config = dict(
    n_layer=13,
    experts_per_token=2,
    d_shared_expert=0,
    lr_router=0.00112,
    tie_embeddings=True,
    beta1=0.95,
    beta2=0.99,
)
Below are experts of layer 2 (counted from 0) of a mixture-of-experts language model. Rows are named router (the router's row for the expert), gate (a neuron's input weights, with its number), up (a neuron's input weights, with its number), down (a neuron's output weights, with its number) and show model dimensions 64-95. Each number is 50 + 15 x the weight over its row's rms, rounded and kept within 0 to 99.
Before each expert's rows: a language model's description of what the expert responds to; "gets" lists some tokens that make up at least twice as much of what it gets as of all text. This comes from a sample of Wikipedia text that the model never trained on. Tokens count by the router's weight.

# expert 13
What it handles: Auxiliaries was, had, is, has after a subject, year prefixes like 202 and 193 in lists, and endings like Philip-pe.
gets: " was", " had", " is", " by", " has", "\n\n"
router:30 50 49 39 68 91 52 65 72 50 34 57 26 34 46 37 49 62 54 48 62 34 52 32 36 39 80 48 47 47 61 50
gate0:27 53 79 29 64 83 61 69 49 60 18 35 58 59 47 33 58 62 61 37 49 39 72 51 48 34 45 28 52 80 65 33
up0:17 39 62 28 64 88 71 49 53 76 66 18 33 35 72 45 59 46 65 56 49 62 60 37 30 35 43 48 67 45 46 20
down0:29 22 79 45 46 88 66 64 54 51 18 57 54 58 24 51 52 65 45 70 75 52 31 35 57 32 46 55 65 47 36 47
gate1:33 23 76 47 72 55 36 31 53 39 51 52 31 43 62 54 72 57 57 53 64 59 58 46 41 37 42 41 53 57 49 34
up1:22 55 41 33 63 44 37 41 78 59 28 67 46 65 69 41 42 62 52 26 74 66 76 50 39 41 32 39 38 54 58 33
down1:57 45 47 47 51 41 47 59 32 52 44 46 30 47 79 58 91 67 55 73 66 68 38 51 84 47 60 36 44 47 52 43

# expert 23
What it handles: The piece am inside words like Benjamin, tournaments, nicotinamide; also two-digit number pieces, table pipes, and the word to.
gets: "am", " to", " |", "1", "00", "50"
router:45 48 38 24 65 63 45 77 68 56 28 55 48 14 44 44 54 42 55 50 69 43 32 27 43 35 80 57 44 38 60 43
gate0:49 45 73 40 39 66 16 55 72 66 33 51 36 49 68 79 51 46 48 50 62 25 48 48 38 45 48 42 80 84 40 39
up0:49 49 59 46 30 57 05 64 80 64 29 58 40 65 68 59 65 29 46 46 66 40 38 28 43 43 43 49 77 77 28 32
down0:28 61 70 49 54 46 55 31 18 68 57 54 54 52 42 63 76 58 46 37 52 40 53 51 50 69 19 40 42 79 87 52
gate1:44 35 58 31 49 60 37 24 34 41 38 49 53 27 51 56 41 30 13 28 34 54 46 84 61 40 46 56 75 64 76 53
up1:49 57 40 63 60 44 65 68 60 61 52 46 49 71 37 34 59 75 88 63 65 46 46 08 45 60 57 56 27 27 18 44
down1:76 58 56 44 60 63 05 42 33 48 67 37 47 25 35 41 59 42 57 52 61 14 36 62 49 59 67 88 53 54 63 53

# expert 24
What it handles: Later pieces that finish a word, such as Territ-or-ial, Con-ce-pción, gen-eration, us-er, plus two-digit year endings like 16, 13.
gets: "ce", "16", "13", "ly", "14", "3"
router:50 50 61 33 80 87 48 62 54 62 45 58 50 38 46 31 52 50 55 44 51 35 42 44 33 43 77 65 42 52 61 27
gate0:18 57 49 51 36 50 62 43 48 58 46 54 15 33 35 24 26 49 69 64 09 72 53 59 32 44 74 42 56 61 50 37
up0:40 76 41 43 30 53 73 51 59 54 39 68 24 37 20 38 47 43 61 70 11 62 73 57 35 47 70 55 76 42 50 38
down0:59 36 67 62 88 50 63 50 50 52 40 61 61 39 66 23 64 47 43 61 24 57 43 50 56 40 45 43 09 57 41 44
gate1:52 53 47 37 52 47 70 68 54 43 35 27 58 42 42 39 74 41 33 52 24 37 52 60 43 68 51 64 54 69 37 48
up1:46 49 43 66 36 44 32 36 55 64 40 72 49 59 37 54 34 68 61 46 74 60 64 32 61 46 61 51 44 41 53 64
down1:35 50 48 57 57 56 92 73 55 48 40 50 38 57 42 20 52 75 32 46 43 46 56 39 29 50 38 41 53 75 28 36

# expert 57
What it handles: Closing parentheses in titles and citations, month names in table date cells, and sports words like winning, final, defeated.
gets: ")", "}", ".)", "',", " season", ")."
router:44 46 50 28 75 86 53 61 59 65 40 51 34 18 49 28 58 50 62 54 58 37 45 30 37 38 84 48 48 45 51 41
gate0:29 42 40 39 58 58 92 77 44 63 32 30 51 22 36 36 54 48 67 50 50 24 27 31 55 72 59 43 41 62 39 54
up0:61 82 67 58 36 47 45 71 66 72 69 33 43 51 47 63 56 24 44 24 35 58 54 58 58 48 24 59 54 70 28 46
down0:50 56 63 66 57 85 02 71 37 38 54 49 48 54 39 47 44 32 53 47 68 41 60 40 49 80 63 37 64 60 20 71
gate1:62 82 29 38 49 40 28 43 46 58 61 55 65 50 50 40 48 69 34 56 73 47 55 45 35 46 46 34 44 47 35 47
up1:75 42 73 64 40 61 42 28 34 45 30 29 56 60 35 41 46 48 66 53 36 49 57 67 34 86 31 49 40 26 59 47
down1:38 43 52 63 48 41 35 35 54 41 43 26 90 31 75 35 46 68 51 43 25 68 63 64 50 65 44 46 44 49 53 68

# expert 55
What it handles: The piece b inside names and words (Gub-b-io, Camp-b-elltown, Hez-b-ollah, Azer-b-aijan), plus name starts like Rob, Lou, and the word and.
gets: "b", " and", "ri", "17", " G", "ou"
router:56 48 62 43 56 82 57 67 54 66 35 54 35 38 39 45 46 47 51 51 50 22 45 43 40 47 72 46 48 59 45 42
gate0:39 50 53 49 43 74 88 41 37 53 63 52 31 70 38 38 45 49 79 51 75 58 58 73 34 75 53 52 64 42 36 67
up0:35 56 55 51 37 66 85 47 30 54 51 62 46 66 38 29 47 43 73 48 80 53 51 63 37 68 41 59 68 39 38 59
down0:41 60 47 20 24 60 62 41 29 62 25 30 75 36 32 46 33 60 40 51 44 41 35 65 36 50 28 39 58 56 59 52
gate1:73 44 34 34 43 38 69 56 39 67 30 56 53 33 69 62 41 49 57 75 45 47 63 52 64 22 61 27 46 51 46 65
up1:67 57 38 39 32 43 68 42 33 78 39 71 51 48 69 70 34 48 59 72 40 52 71 55 65 33 61 26 43 57 36 71
down1:67 53 72 59 67 49 57 54 36 26 59 44 32 51 70 83 42 13 38 44 67 53 67 31 60 28 54 20 53 76 66 55

# expert 65
What it handles: Table pipes in sports and results tables, and mid-word pieces after st- or in names, like estimated, Studio, statistics, Woodville.
gets: " |", "im", " she", "ing", "'s", " an"
router:51 51 51 24 53 63 55 58 61 65 26 55 47 17 36 46 59 50 37 59 55 35 51 47 44 41 99 55 42 35 59 42
gate0:70 52 32 44 33 53 44 35 48 62 34 38 70 46 43 53 61 45 42 26 66 62 39 44 45 59 76 72 30 36 39 61
up0:80 53 44 18 33 48 30 46 49 62 30 34 60 43 37 50 62 43 47 25 52 57 49 46 50 69 69 66 43 44 54 58
down0:49 77 62 34 28 40 48 51 56 71 44 73 77 31 52 44 91 57 53 48 69 69 46 46 49 38 55 51 19 56 54 52
gate1:43 54 43 31 46 46 52 50 63 60 35 49 48 31 61 39 57 66 40 51 55 31 54 51 56 42 69 61 48 74 31 47
up1:79 74 57 65 33 68 69 34 56 55 48 51 39 67 41 62 82 47 53 51 23 37 47 61 66 51 49 60 36 47 30 38
down1:52 49 55 43 48 59 44 44 21 51 67 55 39 28 47 34 64 41 62 33 47 16 33 57 43 49 37 48 58 76 48 74

# expert 61
What it handles: Equals signs opening article titles and headings, colons after infobox fields, table pipes and newlines, and headers like Personal, History.
gets: "=", ":", "|", ")\n", "\n", "==="
router:52 51 61 20 81 81 44 61 74 71 30 43 31 39 37 36 50 46 59 51 40 23 50 39 24 46 67 55 59 60 68 52
gate0:49 23 26 50 51 64 64 78 45 67 26 76 54 57 53 41 45 61 32 54 52 52 60 47 32 27 77 74 50 43 63 35
up0:10 56 38 47 41 80 36 57 33 37 34 66 21 43 11 41 37 62 24 50 71 66 59 41 43 22 52 41 43 40 53 42
down0:34 59 58 34 49 26 52 86 44 39 63 59 70 43 50 45 69 77 46 53 61 64 23 23 53 68 67 57 31 57 61 44
gate1:62 65 57 07 52 74 39 36 74 61 39 37 16 45 52 49 53 55 55 60 33 42 44 67 50 58 55 50 56 74 70 74
up1:48 46 61 90 50 36 56 72 32 42 56 78 75 49 52 40 38 38 57 46 59 58 59 34 58 47 43 48 36 23 29 27
down1:51 30 57 62 74 63 57 70 31 70 29 35 44 36 54 65 48 56 49 58 41 48 66 60 53 31 75 58 50 65 29 34

# expert 30
What it handles: Heading markers == before See also or History, the and of in titles, and surname or word pieces like Card-os-o, Thera-pe-utic.
gets: "==", " the", " of", "–", "ory", "us"
router:37 47 48 39 74 78 59 66 60 58 29 53 49 20 36 42 53 62 58 58 68 34 49 29 38 39 80 53 44 43 51 27
gate0:50 51 72 50 72 60 59 53 56 86 37 59 44 24 54 56 70 79 33 46 54 45 42 38 31 15 67 77 60 65 83 44
up0:41 30 50 70 63 32 54 48 65 55 21 42 46 26 68 56 65 54 58 20 59 69 39 45 47 20 50 48 69 50 69 50
down0:53 85 23 34 43 40 70 32 22 46 38 63 11 36 30 76 68 35 56 40 44 39 64 49 53 73 51 53 33 52 60 61
gate1:35 66 60 41 39 61 82 49 20 62 73 31 39 63 41 66 94 61 48 73 60 47 19 62 20 30 48 55 46 25 49 48
up1:44 59 67 66 38 40 87 34 35 58 67 30 44 55 68 73 92 69 32 73 55 49 16 53 35 32 61 44 34 46 54 41
down1:58 43 18 71 57 56 16 53 59 57 54 37 44 68 72 37 80 45 80 45 51 25 45 61 49 60 67 46 53 33 54 63

# expert 45
What it handles: US place names and sports words in tables and lists, such as Washington, USA, Los Angeles, Toronto, Mexico, Racing, Records.
gets: "ar", " Tor", " Washington", " USA", " Racing", "!"
router:44 49 45 30 78 89 56 61 58 67 36 49 42 17 45 28 55 51 60 56 64 37 48 30 36 36 84 45 45 46 48 43
gate0:53 44 46 65 40 60 37 39 43 61 57 56 48 13 53 57 41 50 49 48 66 57 66 54 56 34 76 48 71 68 36 40
up0:36 38 75 50 53 57 59 68 64 38 70 37 43 80 36 41 80 59 38 47 49 20 36 55 53 36 61 55 33 57 48 62
down0:21 58 49 59 51 73 43 27 23 58 57 44 18 43 29 22 65 26 57 60 63 38 64 54 50 52 30 39 89 53 69 46
gate1:29 27 40 31 61 66 76 45 46 61 65 48 39 21 62 76 48 58 79 45 39 55 57 45 56 32 43 52 49 39 56 68
up1:78 67 57 58 20 31 14 58 61 33 35 29 53 75 35 19 65 39 22 45 53 44 44 26 46 63 58 35 64 57 62 40
down1:67 72 53 65 53 67 38 52 49 54 52 63 66 72 68 37 60 40 42 41 66 31 67 53 72 30 55 71 33 31 26 44

# expert 41
What it handles: Word-start pieces with clusters such as Sk, Sp, fl, Bre, St, and mid-word pieces after com or ele (comeback, eleven, cascade).
gets: " K", " v", " fl", " Sp", " sk", " C"
router:47 51 60 37 67 71 53 55 61 70 36 48 35 41 40 20 52 56 70 56 68 27 46 42 29 46 71 49 56 49 50 42
gate0:09 67 48 23 72 65 46 51 34 67 28 46 53 05 50 47 42 60 72 22 69 79 41 51 20 65 60 66 22 66 70 42
up0:52 47 34 34 49 58 36 52 51 27 75 52 79 56 58 67 49 52 21 41 55 64 63 64 41 77 59 50 68 64 48 32
down0:65 58 68 56 40 24 52 68 64 33 26 55 46 34 58 19 38 70 66 49 40 33 61 46 42 25 42 64 76 35 46 52
gate1:60 56 62 34 73 54 71 62 85 52 27 71 43 43 64 45 59 57 45 70 72 42 38 38 67 44 62 74 56 32 40 51
up1:63 53 24 30 38 40 41 66 07 43 62 30 73 41 35 57 48 32 42 19 47 40 48 36 46 40 54 28 45 54 35 52
down1:41 42 64 38 73 48 63 56 34 52 44 42 41 72 40 20 66 61 34 81 39 50 40 37 52 53 33 49 42 56 45 53

# expert 49
What it handles: The letter z inside Polish or German names like Wawrzyniec, Grazer, plus section heading ends === and table row ends.
gets: "z", " |\n", "==\n", "===\n", " that", " ==\n"
router:32 58 51 30 55 95 34 71 48 69 43 47 49 31 46 31 55 51 48 56 52 37 57 37 50 37 94 52 31 57 58 35
gate0:17 32 38 51 43 64 43 62 63 33 49 51 51 35 64 73 36 63 20 12 41 48 64 61 65 38 57 15 50 41 49 41
up0:34 44 33 55 45 63 28 65 63 43 54 51 43 42 60 83 32 57 22 20 36 53 52 53 58 35 66 16 56 38 58 30
down0:47 39 66 35 58 54 25 50 49 64 41 51 54 45 41 65 32 61 53 46 51 33 36 55 85 34 39 47 31 36 56 46
gate1:26 61 34 43 51 61 35 51 64 55 43 52 29 53 58 71 46 50 47 75 45 47 37 50 88 41 47 29 49 09 71 60
up1:75 35 72 54 54 35 72 60 34 48 55 40 62 46 44 44 40 46 56 32 61 57 75 58 23 60 43 66 58 97 26 40
down1:51 51 58 54 48 44 66 64 62 37 61 35 57 47 24 48 62 65 41 61 55 58 53 05 31 21 52 67 71 65 31 43

# expert 39
What it handles: Letters m and j inside names (Mahjong, Alejandro, Masjid), capital M and T pieces, and sentence-starting The, which, who, quotation marks.
gets: "m", "j", " The", " \"", "M", " which"
router:33 61 41 21 77 81 48 61 69 46 39 62 37 32 39 33 57 49 55 61 67 38 43 37 34 47 85 51 48 62 32 53
gate0:45 72 22 33 50 80 30 56 66 37 37 75 55 55 55 51 31 54 60 49 46 60 10 21 85 38 57 57 55 40 41 63
up0:37 33 46 56 51 47 67 36 50 31 42 50 29 43 56 73 42 63 37 39 61 62 57 48 57 64 58 39 51 57 45 69
down0:75 43 36 29 66 30 46 62 62 50 45 32 23 86 13 35 77 53 78 53 70 40 49 44 49 35 52 50 35 59 25 42
gate1:49 42 49 64 58 55 24 47 70 41 64 53 51 48 62 68 46 51 47 53 32 50 24 20 52 54 50 52 83 60 29 50
up1:50 64 74 32 25 47 61 53 46 72 38 58 82 57 27 35 49 51 40 52 69 52 86 65 29 28 43 58 47 54 50 45
down1:13 59 46 47 46 60 64 28 41 58 55 55 56 28 35 39 62 58 53 27 52 56 79 72 49 40 78 52 70 31 52 41

# expert 52
What it handles: The piece ack in "Background" section headers, other -ack, -ick, -ink pieces, and frequent function words like the, of, commas, table pipes.
gets: " the", "ack", "ick", ",", "ink", " n"
router:44 36 51 22 74 62 55 72 65 56 44 43 35 17 27 44 53 60 58 45 66 35 37 43 47 45 78 66 46 70 57 49
gate0:99 55 64 52 62 44 77 44 54 45 66 69 55 29 40 64 66 45 44 37 75 45 53 56 45 68 62 49 46 84 47 39
up0:99 62 51 47 66 42 70 27 34 53 67 72 54 47 54 63 68 49 37 32 88 50 68 56 50 61 56 48 40 83 42 49
down0:30 74 63 47 27 23 60 68 56 50 55 34 67 61 66 33 61 51 60 41 48 62 49 36 50 44 51 39 63 33 70 67
gate1:56 25 50 51 63 49 70 32 61 57 52 45 49 34 32 36 69 38 65 52 33 58 48 46 38 73 55 47 61 66 55 64
up1:60 28 45 38 55 45 77 44 60 50 53 51 40 29 38 38 72 44 66 58 33 67 44 51 39 71 54 46 65 55 36 54
down1:53 45 61 65 63 51 49 80 42 74 80 29 36 18 48 63 49 36 46 44 51 59 35 56 32 45 56 46 45 33 49 37

# expert 36
What it handles: Inner pieces of personal and place names, such as Ket-ter-ing, Pret-or-ia, B-ert-ram, plus capitalized P, V, Per, Series, Games.
gets: " P", "et", "ers", "ent", " V", "ot"
router:39 43 47 31 71 88 49 66 61 67 37 51 41 12 49 25 58 47 63 52 57 37 45 30 38 39 84 45 50 44 49 39
gate0:47 42 57 42 44 71 30 52 83 75 34 32 33 23 28 47 55 61 51 38 57 52 66 60 42 51 63 38 68 43 33 56
up0:36 28 59 52 36 32 57 35 80 56 48 48 38 40 64 34 55 56 70 76 40 31 58 49 61 45 63 59 62 52 60 36
down0:49 44 67 80 60 40 38 68 54 51 76 75 50 54 57 62 58 43 57 56 40 67 72 34 59 52 41 72 35 62 44 50
gate1:38 52 59 62 69 77 57 65 65 32 24 61 48 28 49 40 42 45 72 64 67 44 22 65 35 24 60 65 54 34 70 70
up1:40 67 40 36 49 23 27 53 55 85 39 58 41 58 66 50 27 25 19 65 49 38 57 29 65 66 50 52 68 50 52 56
down1:38 39 86 34 79 48 51 47 42 22 60 50 22 39 61 75 42 77 44 49 52 44 46 41 27 38 25 44 31 43 63 69

# expert 20
What it handles: Function words and sentence modifiers in running prose, such as of, also, later, early, several and known.
gets: " of", " also", " or", " on", "),", " for"
router:48 48 53 29 75 83 57 64 58 67 38 50 44 17 47 30 54 52 61 54 59 34 47 36 35 39 84 46 46 42 45 44
gate0:48 38 38 50 66 49 61 61 85 62 42 62 53 62 27 16 59 38 30 62 34 35 51 31 40 29 68 49 49 28 48 68
up0:25 61 32 52 58 68 22 64 87 48 70 46 40 55 36 54 34 60 43 41 83 44 56 67 37 29 74 54 20 30 34 47
down0:51 71 35 65 46 31 46 53 21 74 26 19 46 43 65 62 52 72 36 29 70 75 41 87 51 47 36 45 54 30 68 61
gate1:40 58 56 42 60 41 40 59 57 55 26 47 57 49 43 38 49 58 36 64 48 34 67 53 23 42 51 45 59 66 70 57
up1:74 47 64 40 61 62 51 21 51 31 50 22 39 47 39 73 43 51 63 85 57 57 55 42 51 39 29 50 30 28 61 32
down1:58 48 56 55 49 57 38 64 56 66 43 51 46 65 51 35 53 70 49 45 49 49 63 57 49 20 35 69 59 35 39 61

# expert 42
What it handles: Table separators | and infobox field words such as Coordinates, Born, Country, Species, plus word endings like Platin-um, O-bs-ervation.
gets: " |", " its", " of", " Born", " their", "bs"
router:49 47 52 26 74 72 51 57 68 65 34 42 49 30 38 33 52 53 58 54 47 28 40 20 41 43 92 58 47 49 47 57
gate0:50 76 55 50 68 37 51 50 50 78 49 32 53 54 38 37 66 47 20 10 46 58 53 49 58 54 38 55 37 53 37 41
up0:70 48 57 55 28 46 58 47 18 43 61 67 64 50 70 64 46 53 73 92 42 51 42 77 33 19 37 35 51 44 38 45
down0:40 48 64 57 46 65 48 37 58 47 20 65 45 51 45 49 42 22 27 46 51 48 50 33 22 70 26 44 52 60 67 62
gate1:46 73 47 39 36 68 28 38 41 37 34 48 35 55 48 57 26 42 53 63 44 20 49 42 39 63 71 69 65 42 36 41
up1:53 42 52 45 52 44 57 38 47 41 78 74 32 30 46 49 52 37 49 57 65 66 55 64 41 41 47 60 44 42 60 23
down1:44 36 34 46 37 56 66 38 88 66 42 60 50 44 58 43 57 30 38 49 60 67 48 46 65 35 48 66 41 59 43 53

# expert 26
What it handles: Hyphens that start list lines, plus word-middle fragments like Mun-ro-e and T-eat-ro, and prefixes like Res, Inter, imp.
gets: "-", "eat", "am", "pt", " Pol", " most"
router:48 54 59 31 75 73 50 70 65 55 39 46 43 20 59 29 58 44 49 51 59 32 53 34 31 35 81 55 56 49 48 52
gate0:14 43 49 22 65 45 65 42 78 70 42 61 24 46 42 06 51 56 58 65 71 22 47 35 31 52 64 63 46 53 58 35
up0:45 30 38 46 56 45 58 60 75 58 53 77 40 27 61 14 48 34 50 65 81 37 65 59 33 54 53 48 40 28 74 38
down0:26 70 47 62 38 22 89 38 37 42 62 74 27 50 56 55 72 72 29 35 58 45 60 41 40 47 47 21 41 46 73 76
gate1:60 19 59 47 43 52 30 75 70 53 38 68 48 60 59 49 51 57 57 45 51 47 58 51 50 37 62 57 43 54 30 43
up1:31 20 56 63 39 53 42 52 63 51 52 48 43 65 40 35 38 47 47 55 56 50 47 51 63 72 82 31 44 42 46 58
down1:43 62 58 75 47 66 33 49 43 47 96 26 52 40 39 79 44 61 52 54 77 59 47 62 21 48 53 59 52 37 49 50

# expert 7
What it handles: Inner word pieces of names and words, such as ss, gh, cc in Svenska, Lamborghini, Issue, plus verbs like were, are, became.
gets: "ss", "im", " were", " are", "gl", "he"
router:44 50 45 43 88 89 59 60 57 52 37 59 31 27 33 36 58 66 66 45 59 33 44 41 31 52 81 53 49 44 59 43
gate0:48 69 53 70 47 42 68 46 70 49 54 54 72 49 73 70 60 25 35 53 63 63 39 23 13 50 34 47 50 21 43 39
up0:20 60 86 53 35 67 39 40 52 57 47 52 74 46 45 64 21 52 51 44 57 64 31 28 45 43 55 60 74 40 37 34
down0:69 77 32 73 49 67 67 37 55 54 34 41 63 64 59 55 33 65 54 59 54 84 59 34 48 18 57 44 59 46 45 60
gate1:64 60 53 32 41 91 47 57 70 53 34 58 51 48 54 40 36 41 57 47 43 48 63 48 55 33 43 55 42 87 64 41
up1:43 40 50 67 37 43 33 53 42 72 46 85 56 41 23 23 41 63 51 56 43 41 75 42 55 35 39 53 81 83 84 74
down1:82 76 35 69 59 19 24 39 43 44 59 41 50 56 54 64 69 56 62 60 40 45 34 55 66 68 59 40 68 32 78 53

# expert 35
What it handles: Opening parentheses before dates or codes, table pipes and heading marks, plus mid-word pieces like und, ind, th (Dundee, reminder, Scunthorpe).
gets: " (", "|", "und", "ind", "-", "j"
router:47 33 53 55 80 85 65 62 71 54 54 45 39 31 53 27 58 57 58 41 55 25 37 36 49 41 86 42 55 41 44 47
gate0:44 84 39 34 57 54 66 85 62 63 16 45 34 54 62 39 65 49 36 64 75 35 55 42 30 30 75 42 42 56 69 58
up0:39 67 29 36 35 46 61 74 30 30 50 73 49 71 57 61 64 24 36 51 31 28 46 45 33 48 50 57 40 51 44 47
down0:42 32 43 39 40 52 53 32 77 57 72 33 41 34 46 36 49 32 64 40 75 72 29 43 47 42 58 55 43 60 53 34
gate1:37 58 36 17 65 40 53 56 40 68 30 36 29 45 34 41 38 51 53 39 33 40 61 16 30 70 74 59 46 52 52 55
up1:43 24 59 40 54 61 55 42 55 35 65 31 52 56 40 72 55 53 56 71 45 44 27 61 35 58 51 51 55 60 26 65
down1:37 47 62 30 50 57 51 23 64 46 93 69 39 47 30 25 75 35 53 78 37 57 29 20 61 77 47 52 58 40 76 44

# expert 19
What it handles: The word piece an inside names like Winstanley, Sultan, Vasan, plus articles a/an, opening quotes, his, and single digits in tables.
gets: "an", " \"", " a", "7", "9", " an"
router:47 59 40 26 80 86 41 58 55 41 31 52 41 37 41 30 48 45 55 53 50 31 37 37 59 32 91 46 45 52 62 38
gate0:47 49 46 36 27 64 42 36 47 39 73 47 29 52 71 62 61 41 50 25 72 65 66 58 52 33 74 30 77 41 43 42
up0:54 56 29 39 49 72 51 32 41 34 57 52 32 56 79 61 58 50 36 17 78 58 72 51 46 37 76 25 72 33 48 53
down0:50 52 38 50 81 47 64 37 56 42 47 48 54 56 47 78 01 64 34 50 35 71 42 41 61 52 28 49 25 57 34 10
gate1:38 68 44 46 54 58 33 52 86 58 37 44 14 44 38 23 47 45 42 55 45 40 40 74 49 47 38 38 67 45 56 74
up1:43 72 45 48 53 68 28 46 79 61 47 36 20 40 35 21 46 38 51 51 35 56 46 80 47 42 36 50 68 51 64 67
down1:59 56 55 53 58 64 39 55 62 68 50 38 81 32 38 45 41 30 59 61 66 64 32 61 13 60 41 45 42 35 38 69

# expert 60
What it handles: Numbers in dates and table cells, like January 3 or 21 to 26, month names, and nouns like km, ship, land, million.
gets: "3", ".", "24", "22", " August", "26"
router:37 50 51 26 72 81 55 64 67 63 35 50 38 21 46 26 57 54 61 59 59 34 52 33 43 41 89 50 45 49 45 38
gate0:78 68 58 27 39 51 55 37 30 73 44 38 41 56 71 46 57 61 51 47 46 55 34 33 56 70 45 36 42 44 35 40
up0:16 37 24 62 60 56 40 72 81 30 37 61 43 34 42 38 38 44 42 53 56 45 65 67 30 50 44 52 70 59 54 68
down0:57 44 75 61 70 43 46 53 65 50 34 44 56 43 65 48 41 33 55 60 39 26 39 35 46 37 70 24 52 38 43 19
gate1:12 47 49 43 42 65 48 63 32 72 66 54 31 63 56 58 42 21 41 60 55 31 58 43 65 44 49 30 30 44 36 44
up1:79 52 51 63 40 63 58 36 77 54 45 48 48 45 61 53 62 60 59 45 55 64 48 55 40 80 52 44 65 52 64 45
down1:50 53 62 37 55 64 55 56 85 45 39 53 47 48 51 75 49 42 36 43 56 49 62 39 35 18 35 35 12 45 23 43

# expert 12
What it handles: Pieces after N or U, such as .S in U.S., N-ext and authe-nt-ic, plus National, national, major, Pakistan.
gets: ".S", " t", " N", "R", "ban", "we"
router:57 55 47 33 74 81 47 63 58 61 28 56 52 25 44 29 53 53 48 52 47 32 62 34 32 40 85 55 47 56 47 37
gate0:42 92 29 55 81 64 27 43 66 44 67 40 42 51 53 33 67 42 54 81 56 28 41 23 37 40 78 55 22 45 62 70
up0:63 99 12 39 74 60 39 43 76 44 72 26 63 59 39 54 60 44 73 54 46 36 50 39 46 38 64 80 27 47 62 58
down0:43 31 29 56 38 44 37 70 34 68 53 63 55 51 51 51 69 36 31 25 38 21 31 36 64 52 34 48 53 58 55 68
gate1:47 44 55 15 90 68 31 57 67 65 27 36 49 43 61 12 38 56 68 56 40 44 33 13 39 39 69 75 40 66 78 46
up1:47 36 59 21 50 65 33 50 65 65 29 51 68 46 44 43 51 70 58 33 38 51 34 37 29 43 52 74 37 75 53 46
down1:40 48 62 50 56 56 35 73 46 60 26 39 90 51 39 35 18 68 35 82 39 62 49 64 60 45 20 50 36 83 39 61

# expert 58
What it handles: Pipe separators in wiki tables, en dashes in year ranges like 2012–2013, and er in Puerto Rico.
gets: "|", "–", "to", " that", " |", "0"
router:45 49 52 21 74 78 46 64 66 64 30 58 48 35 41 35 52 53 54 49 65 37 60 28 34 49 89 48 46 57 48 53
gate0:64 70 41 67 52 64 44 69 46 53 58 54 62 60 71 48 54 83 39 29 36 57 53 43 37 44 44 23 22 59 66 58
up0:66 52 33 68 57 51 23 61 37 67 64 43 39 78 79 61 44 91 25 38 43 55 49 57 26 39 36 35 17 69 69 55
down0:46 54 57 57 34 69 37 54 44 52 80 51 68 59 72 53 53 43 56 30 47 61 58 45 43 22 51 78 36 16 58 41
gate1:40 41 41 32 76 81 44 37 65 77 16 60 54 46 32 48 47 44 47 53 53 38 31 29 46 48 54 47 64 49 41 42
up1:53 50 15 56 39 28 56 45 64 65 50 52 62 55 41 45 31 52 60 45 28 58 44 23 35 43 65 52 59 27 42 37
down1:57 42 48 49 47 50 37 49 77 71 55 44 42 57 38 03 52 57 36 71 17 84 65 55 57 40 28 94 55 40 54 54

# expert 33
What it handles: Word-internal endings like -est, -st, -ist (conquest, domestic, astronomer), capital B after hyphens or in R&B and PDB, and the word to.
gets: "est", "st", " to", "ist", "B", " a"
router:52 27 60 44 56 64 50 68 62 50 33 63 25 20 46 38 53 53 48 50 51 23 48 15 45 33 80 69 40 56 45 27
gate0:80 44 57 59 26 79 60 48 64 37 42 47 41 25 64 53 60 37 71 39 45 39 44 58 80 48 61 67 54 39 48 43
up0:21 56 32 53 76 32 52 52 42 58 60 49 64 57 32 51 44 66 55 49 56 76 54 58 23 56 47 34 35 34 50 62
down0:23 30 53 60 58 48 58 33 50 60 46 45 36 41 63 51 56 46 49 33 34 29 75 97 42 64 51 39 18 64 68 64
gate1:67 58 52 55 59 51 44 45 60 63 31 37 28 47 58 38 32 32 67 43 18 45 55 29 36 68 49 55 47 77 48 21
up1:49 60 33 46 43 50 54 53 44 48 57 57 61 57 48 67 69 58 35 70 73 63 32 85 54 50 49 54 27 20 59 83
down1:34 64 42 47 69 52 55 57 52 48 32 54 52 64 43 55 50 76 58 48 65 54 31 39 57 49 67 88 69 49 31 57